From a checkpoint of a small mixture-of-experts model trained on Wikipedia: 68.6M parameters.
Below are experts of layer 3 (counted from 0) of a mixture-of-experts language model. Rows are named router (the router's row for the expert) and show model dimensions 0-79. Each number is 128 + 24 x the weight over its row's rms, rounded and kept within 0 to 255. Numbers have three digits each.
After each expert's rows: a language model's description of what the expert responds to. This comes from a sample of Wikipedia text that the model never trained on.

# expert 34
router:133121130161121122167069152139153104173137154149131149128174135083119148130114094115095124114140178099158143139115130123148121119108129139122128153143186103138156147092138132124131132117109130114190111098104094152147160155127107127141159105
It responds to: Mid-word fragments, ice. Mid-word syllables such as Agric|ult|ural, Manh|att|an, med|ic|ate, and ice in ice hockey, plus Pol, pl, President.

# expert 57
router:117119119171148123157121172120145105148126130149130128078140105125134121142144138088103131143112135159110115115123074129142145119144164143133120128149148123132173155162104116109174145092103117134171137104081120162119134082096090139126130088
It responds to: Latinate suffixes. Latinate mid-word and suffix pieces like ive, us, vent, ional, ate in selective, preventing, Caucus, conceptual, Laureate.

# expert 37
router:100134127159140103168123179138160073178118147137110144086174141091109091113140132091115146124147142154122081103140097100178125127140146107141131140148122087130186110093119106108147126146143116117154118115134107087160137088104123156139135118
It responds to: Quantifiers and negation. Quantity and negation words after a verb or preposition, such as one, two, first, not, all, several, some, more.

# expert 9
router:144133134165141120143117122128160120173137173130178126111171101103143137108172134126112132114163135121141089078134112141129145130142119160149123116124100097127168145115116129109124144104107178107147144119100099137110094096142123123150111114
It responds to: Verb stems after auxiliaries. Verb stems or participles after was/is/were, often awaiting -ed, such as released, used, found, lo-ad-ed; also ad inside names.

# expert 55
router:129122118159112151154126124120148057158143126140181166116148158120145092118095095088110097082096197123162088121148113102172146154152148102113136136146113105143164153130099120116136123100163136135147146092093128098112140150105072141129119129
It responds to: Coordinating conjunctions. Conjunctions joining list items or alternatives, mainly and, or, but, ampersand and slash, as in gun or sniper rifle.

# expert 29
router:142151078163095119153138106141150038127127126163154132110126150115152109097129112099115092134096129149134138104147120099158170147102145102147120151154137100136156128160088134108129129111103151123148125057121098119143100101131094133118119157
It responds to: Of after nouns. Mostly of, sometimes the, after a noun in place names, institutions and lists, such as Straits of Malacca, University of, List of.

# expert 42
router:100130102172121136177081131124137079146128136154160133122164141114117074161096103085116116108128135119155101108111113114110103080159138108130130132158134102109155161140131113146133109080119126094125116099138150149106096136099108112138106134
It responds to: Table separators and scores. Pipes, spaces, semicolons, dashes and plus signs separating numbers in sports statistics and results tables, such as 0–0, 28; −8.

# expert 59
router:141100102195126164159084164101161103132128148157175160095167129101135114124141099079135117092109122110158092104091139150134122100131130122114109120152161083149153113126131149113110141097126124115137120104130113137103082113136099174135091113
It responds to: Table cell separators. Pipe separators and line breaks between cells in Markdown tables of election results, aircraft, awards and sports statistics.

# expert 3
router:121136119160140129160156152137140101152142132144173134131117147147130101123128130108124120090160140147137142108114108085144135131161164113113100138146161124150177171158112110161116132108114155137184152088124091114114093139108123128138111102
It responds to: Word-final fragments. Word-final pieces completing common nouns, like y in treaty/lawyer and ion in Espionage/Legion; also of, for, election-table cells.

# expert 14
router:135092118168090152163150136161163088145161153188143104128130159137091131127141132073098136130083153098121070099111102097149151116128119119117125113133157091111153146136100121133127144107119144111114083121121130143116085111143119097124136113
It responds to: C-word pieces and table cells. Word pieces with c inside names and words, such as Produc(c)iones, rec, acc, conc; also blank spaces between table pipes.

# expert 2
router:128106104159130115119139163143129112166124179148150122156154128086149104124095118076129151153143122130109076113127154083146139156137148131130116133146143111140153134096135094137145133098147135142145108107056096100113106126139121111130156107
It responds to: Capitalized word starts. First pieces of capitalized words and names, often opening a sentence or section, such as A, In, Al, An, U(st), New.

# expert 52
router:145116146154104124177116180117153029158169136140160113113115123146138115146142109102105127121120124174117106132134102088139147109122133135127126140145129113124171152117124127133161109130097146091148115118126112134134131109111119129128114148
It responds to: Table-cell spaces. Space tokens after pipes in wiki tables, in empty cells or before numbers, as in | 2024 | or | 0–3 |.

# expert 17
router:101132145150137138167120137173154101123125167146167118119170139138134135114109107080121132099125129131143079103148113081106148124117161112088128132111142073131184148104142134137162147109119134140135116104077110115086104071151075143128131105
It responds to: Word-initial prefix pieces. First piece of a longer word, often a Latin prefix, plus list-start hyphens, such as sc in Skyscrapers, Pro, sub, inter.

# expert 16
router:120111137146105140170119140143152089154140164153173128093140134131122140141135109098124140153124113116169127112171096124136133148120136126145112145140183107146128149156113116156124118126127163131122125112069074104132110092081128138125143099
It responds to: Year digits. Digits inside numbers, chiefly the second digit of years after 1 (19|62, 18|46), plus "ice" in twice and "originally".

# expert 58
router:121102143177121158205127141123117099132153136120169114092148152104119132111138098104083148083154115135173103128103132134129126135159154139122144147159160116127129140111125104099158102078120174142136151100114114123135108142116134176125161139
It responds to: Foreign-name letters. Inner letters of foreign, often Slavic or Spanish names and words, especially o, z, ov, ell: Navalmanzano, Jimenez, Wlassow, road.

# expert 41
router:112100102158124138173135150101172039160116182118172118138138151079124137166123124084120158139129118164150129121101157125138090156096151161132140140129135111161144170148118119149162111128107160102141140090103117109120112139160123118120100103
It responds to: Year digits and months. Final digits of years in dates and infobox Founded/Built fields, such as 2009, 1926, plus month names and it.

# expert 28
router:120092160177137139134148156161132091158135157169190139118141118142141088164098103104133161103118144133158083119117079110125108105116136166144149131151135103137154124132096112122153112101124148130122109105118102146129122101155083139149133127
It responds to: Common nouns, verbs, pronouns. Content words and object pronouns ending a phrase: run, runway, played, made, recorded, Arena, Street, series, them, it, squad.

# expert 39
router:105103136169111108158125140155145108140147169116137144106130115119133108139152128110119160097154177112131092105150100108130128133157120109184114135161122095158137128135125099074115131108109144098145112105094124135123116124128112124139093126
It responds to: Past-tense endings. Past-tense and participle endings -ed, -ated, -ted and whole participles after was/were, like listened, Preceded, restricted, used.

# expert 30
router:133114110167105161132113191144116100178114114156124116094137140107138141184115146093107118134104127136148088108125113121197152146149130124151107137144132116166121145162107118105153103095146133128163114093090112130108118134103096143158143100
It responds to: Closing punctuation. Closing parentheses, semicolons, commas, quotes and brackets ending list items, years in parentheses or infobox fields, as in (1952), Virtual: 15;.

# expert 63
router:155134114165097161159125151124160088153114141142176145109146163114144161168073093072116139094151114107134103139118130085127129118172116163126121134183168104113150126133116084150158133099136150135157134097080114144123152058152145153161124129
It responds to: Pieces in coordinate text. Word pieces like iv, est, W, v, qu in names and words, like Kivulu, golf, Oranjestad, near coordinates and degree symbols.

# expert 46
router:124106150159116115139093135097119094198095155146175136113152126147120129138149124085124170091138182144125105059127135087133094160123123094121111148142153110145140131154079090109148126077098133113137127077111133111155140109125133123146133128
It responds to: -ing and with. The suffix -ing in verbs and titles (working, acting, Something) and prepositions like with, during, including, at, through after verbs.

# expert 12
router:135093150183159121157119112155166095130122149143133117122175168126136139145125157074104107116155145171149098129109129103116143140143155108095079110109147100154142128135133105125150128079143141120133127139072054132120121065137111117123117140
It responds to: Table rows, sentence openers. Pipe starting a new table row in election or league tables, and sentence-initial words like The, In, On, After, However.

# expert 11
router:101129140173121148181131138157167095134173131140121130130149112096153094134148103081096117113127123141142124099106090138149123133133135149117088114139150102120135126097109125136144138103125143138130131080083114116116116056162134163129069107
It responds to: Letter p pieces. Single p or P pieces and p-syllables inside words, often Latin taxon names or prefixes, such as Brachypelma, Diptera, widespread, Sup.

# expert 51
router:132127099173108111146139148128145107137150144126126147116154156140172144156126157087125114124124172159169088135120145114131132126111150147164109126145151094148136159146098125088103126100123146091165131118124141140122109120123107153144116038
It responds to: Short vowel-led pieces. Short vowel-initial mid-word pieces al, a, as, is, un, at after a consonant, such as royal, reunited, characterisation, broadcasters.

# expert 10
router:116118119164128123144110143133139088139106151156150108109131149086123095154161136123103140117119167113165108129150124116096137154146141145152110159193173126141145160115150085128167150094149134118152135109107090131137100103145100137131102098
It responds to: Dashes and "The". Dashes between dates or ranges (1808 – 1862) and sentence- or title-initial The, In, By, especially after periods, pipes or quotes.

# expert 8
router:098105114144112119195114136101120094158147127141136122134138117128118114110135080092133134121134143143186085080121118134115133109177129090117113139099155138117143154113125108108126121063133151146129150103116112085123144083128100188142138111
It responds to: Zeros and later digits. Digits after the first in multi-digit numbers, mostly 0, in tables, results, counts and percentages, such as 20,41(0), 1(0)0m, million.

# expert 36
router:155145137169146133168072141138140095171205153136180132118124163096152108146155138094129161133160116174127084123158121128129157119127137168117119125174137091126138151147103098118128109127111156103153150127124106099160110107149113167128133101
It responds to: Short inner syllables. Short vowel-consonant pieces inside foreign or uncommon names and words, such as ik, ak, ir, iz, u, as in Porokhov, weak, Mesoamerican.

# expert 56
router:141113137178092123129122133135148111141122148164104145133139159096144157132113100107137149144118121180152101144121128108114134122166167169126133177146177108104132138137114130126161138094130167083139100108121102114145145152099114104180123116
It responds to: It and ig pieces. Word pieces starting or inside words, mostly it, ig, ob, ut, such as cap(ital), exhib(it)ors, med(ieval), att, invest.

# expert 31
router:130101122170139123192110111169115099132116145163194144056126121124121108143137106095099126150121120158141107127131156121109114126123132125087110151167130119165151145137113106113149130097139162156135145126122097084138113103134115107173143126
It responds to: Possessive apostrophes, gendered nouns. Apostrophes in possessives and contractions like Punch's or doesn't, plus nouns such as women, men, people, show, Over.

# expert 47
router:146124123177110109140108141159160087126135135148171133099169142136147132106113120074104116127071118149137132096110138126111142112132161104137100166119151099126158148122122115136166136068135169095131094104097108154101130073126091121116139117
It responds to: Letters f and r. Single f or r pieces inside names and words, such as Mayfair, Frankfurt, Fyodor, plus War in world-war mentions.

# expert 43
router:171130149149122110143115176172189081117151114178170107107119131126139147100137139103137169120182124162116119095082102139138150164089143122129118155155163087121147133136106127139147107116155157123135130117104075111136131123094115097137150088
It responds to: Leading digits of numbers. First digit of a number, often 1 or 2, in track listings, dates, years and table figures, like 10., 2002, 152.95.

# expert 40
router:125106110162156137183137189171128109166107143138132138096132127118124128175089130102127130113114127132145116125141110100205151131135120136112099127145151079166126138119108119112118120091112155122137127123087125120113129103108104127130125117
It responds to: Closing brackets and quotes. Closing parentheses and quotation marks ending titles or table cells, like "Rio" (US single remix), plus Peak in chart-table headers.

# expert 38
router:147123154178154122123110157114143097191113151147161126116109140133145112146140138078115144132127164133149088073131117080140107117131120145139117134158179084159119131153114140120120113088158173148142098097109113079134088109101086093131114122
It responds to: Word pieces after capitals. Second pieces of words and names after an initial letter, such as H(ux)ley, L(ittle), V(iet)nam, plus High, Middle, Public, primary.

# expert 4
router:142136081144135130115129151144162077143152150163168124096162144134114113127134104027057142097125135146156125118145121127167140109154176129099114176148135144142137149119136117086145139142141130129150153145099121122130125113117134169124133112
It responds to: Word-initial capital letters. Single-letter word starts, mostly capitals or lowercase N, W, M, F, L, T, split off as in N|ight, f|urnace, w|ins.

# expert 7
router:148113116159131102136123132161149113134127138165180155129165110102127124122158111083060130108131126134140111130129095110115113124156139110131097116137143070168124135099085084112138122120115144097154116117141115101122112112152069109133144130
It responds to: Awards and national titles. Capitalized name words in awards, sports medals and organizations, such as World, National, Gold, Air, Award, plus table pipes.

# expert 21
router:166115137168110170186135126150138081148140174133174127111152142094140109149095138100123141098124161158121115145127123136132170156141160096092163168168160083114134157158115116136147093067109157139136113111100108107113124121158103137178134162
It responds to: Single consonant pieces. Single-letter pieces inside words, mostly plural s (heirs, brothers), plus v, g, w, j in foreign names like Latvian, Glasgow.

# expert 25
router:159133127168109180162115116145156122165123181173159114129173147095157121139103113049117161164099148098146091114107121123135168142146153148105124144124130113109168118111112110074136116104101146088126095090143101125096094129132112143147131102
It responds to: B-containing word pieces. Word-initial or inner fragments with b or similar consonants, such as amb in Vilcabamba, ab in aboard, Bur, ob in global.

# expert 19
router:121127117169129082140144155155159077119126156146178141113137124129106146133108104103078139122129122161132079089106108121161109100170175147115128145194163094135141136097143108107142137101120131133150122139109127149136095084178092191144151121
It responds to: Currency, units, raw bytes. Dollar signs before amounts, percent signs, per, km, and raw byte pieces of non-Latin scripts such as Japanese or Kannada.

# expert 49
router:184099132167114111138119145134173090146149137172187124124142143120155114156125115098139109123157117125163105056117102136132124153125146132092120182151157114111176137135130115120134139100137134112159101122117082134147094119126098138143113128
It responds to: Politics and government words. Nouns and word stems about government, law and war, such as government, Act, Minister, law, elect, plus pieces like cast and rest.

# expert 33
router:147128150181114099188116129125122111146173178155136117121115139123116087171076132099134161112142136152142105114128105142164122120157137108137147166146175119147154133139102151134141105112111129128129147097119079121117124155157079132166111106
It responds to: Plural endings. Plural suffixes closing a noun before punctuation or of/and, such as toilets, singles, sallies, troopers, Forces, Cartoons.

# expert 22
router:136123099166098129157150123131171069141129149162151128134135123122149118115090095094118121114138129124140142092131142130130161130114163104145139157145124117136168131147099089115161144133093137139152110104103110108110122089117119118102148144
It responds to: Locative/genitive prepositions. Prepositions of, in, at, on, for after nouns, linking to places, institutions or groups: Department of, silver at the, year in the.

# expert 0
router:119128132180130133144160116172163089125126174120129111142126137152107132138122133115116130112133164157130089133142139099155094106124127147122118159149190089113153130114129125111160115131118165106139140095123115109122138087119103154142096112
It responds to: Section headings, line breaks. Wiki heading markers like == and ===, line breaks, table divider rows, and words inside headings such as Etymology, Production, tracks.

# expert 45
router:108134081159098128161139160147112109162145140144137121113154154093128137164131124082105127153110148108128109070123118089174147113157182110111148141158149120145166137088104085099150119097115138118106119129124086139125129099112122135092143108
It responds to: Ordinals and th/nd pieces. Ordinal words and pieces like th, nd, rd, second, third, First, All, New before century, round, place; also taxonomic lists.

# expert 5
router:130116125155074144167139121155142101158152130137155138104134138128111130159128148086116128092151145177163099115129104109149140104115128131154092124121186120118172141135102113122117158067159157115131147067102143085108085122112068146139165109
It responds to: Mid-word "ar"/"ap" pieces. Word-internal fragments after a consonant, mostly ar and ap in names and nouns, such as Natarajan, clarinet, rear, laps.

# expert 44
router:136142169169136149187102121120144105180127128136138135143140137124133126148119126097110129130139175182122104119137136124145141099115146096147127142147181080129124157103061123115146147098122149117133108104147125111122096119108099139140146121
It responds to: Plural and verb endings. Word-final suffixes, mostly plural and verb endings, such as do(es), us(ers), wind(ows), ons, ces, ves.

# expert 18
router:148087115163121130140091175158129076153143166128160143131152138107100132144114118080102137111123152134120101118109090124117119099139130128102127166126125101134108143136100093085122119123153137135172104105112115098114092069137108146135150099
It responds to: Verb and noun stems. Word-initial stems awaiting a suffix, such as appear, mov, pass, result, fin, tri, and fragments like iss in missing or Serenissima.

# expert 26
router:136117120177157108161118135150151078140124125156154127103158125144140100119094112099107146127113120154169121118142139107126129161122156110135138122150177117131153125183083094120170108110142113111120073108103123111109101118127143115144138121
It responds to: Prepositions and conjunctions. Prepositions and clause-linking words after a verb or noun in narrative prose, such as of, for, after, when, during, where.

# expert 27
router:115122119160163145180120117153148086122139132146145156128192150118116129137089103103102153121105138157127083107110165116145152152143135132128141127151156125157166136161137136152146126089159141113180139105130086115155110093107099167142133118
It responds to: Word starts, common words. Word-initial pieces and short function words mid-sentence, such as as, not, part, un-, wh-; strongly b-rib-ed for bribe.

# expert 62
router:131084146160144108109161145137130090140097165131164129121138140132140114154106112087122182139117146134132122119122103104153123125106143104156120149132173100139159129098108130141118122095090119128121147078112076139139103110134095134133121144
It responds to: Place-name parts. Geographic and institutional name words and suffixes, such as City, University, County, School, North, and -ton, -ford, -ley endings.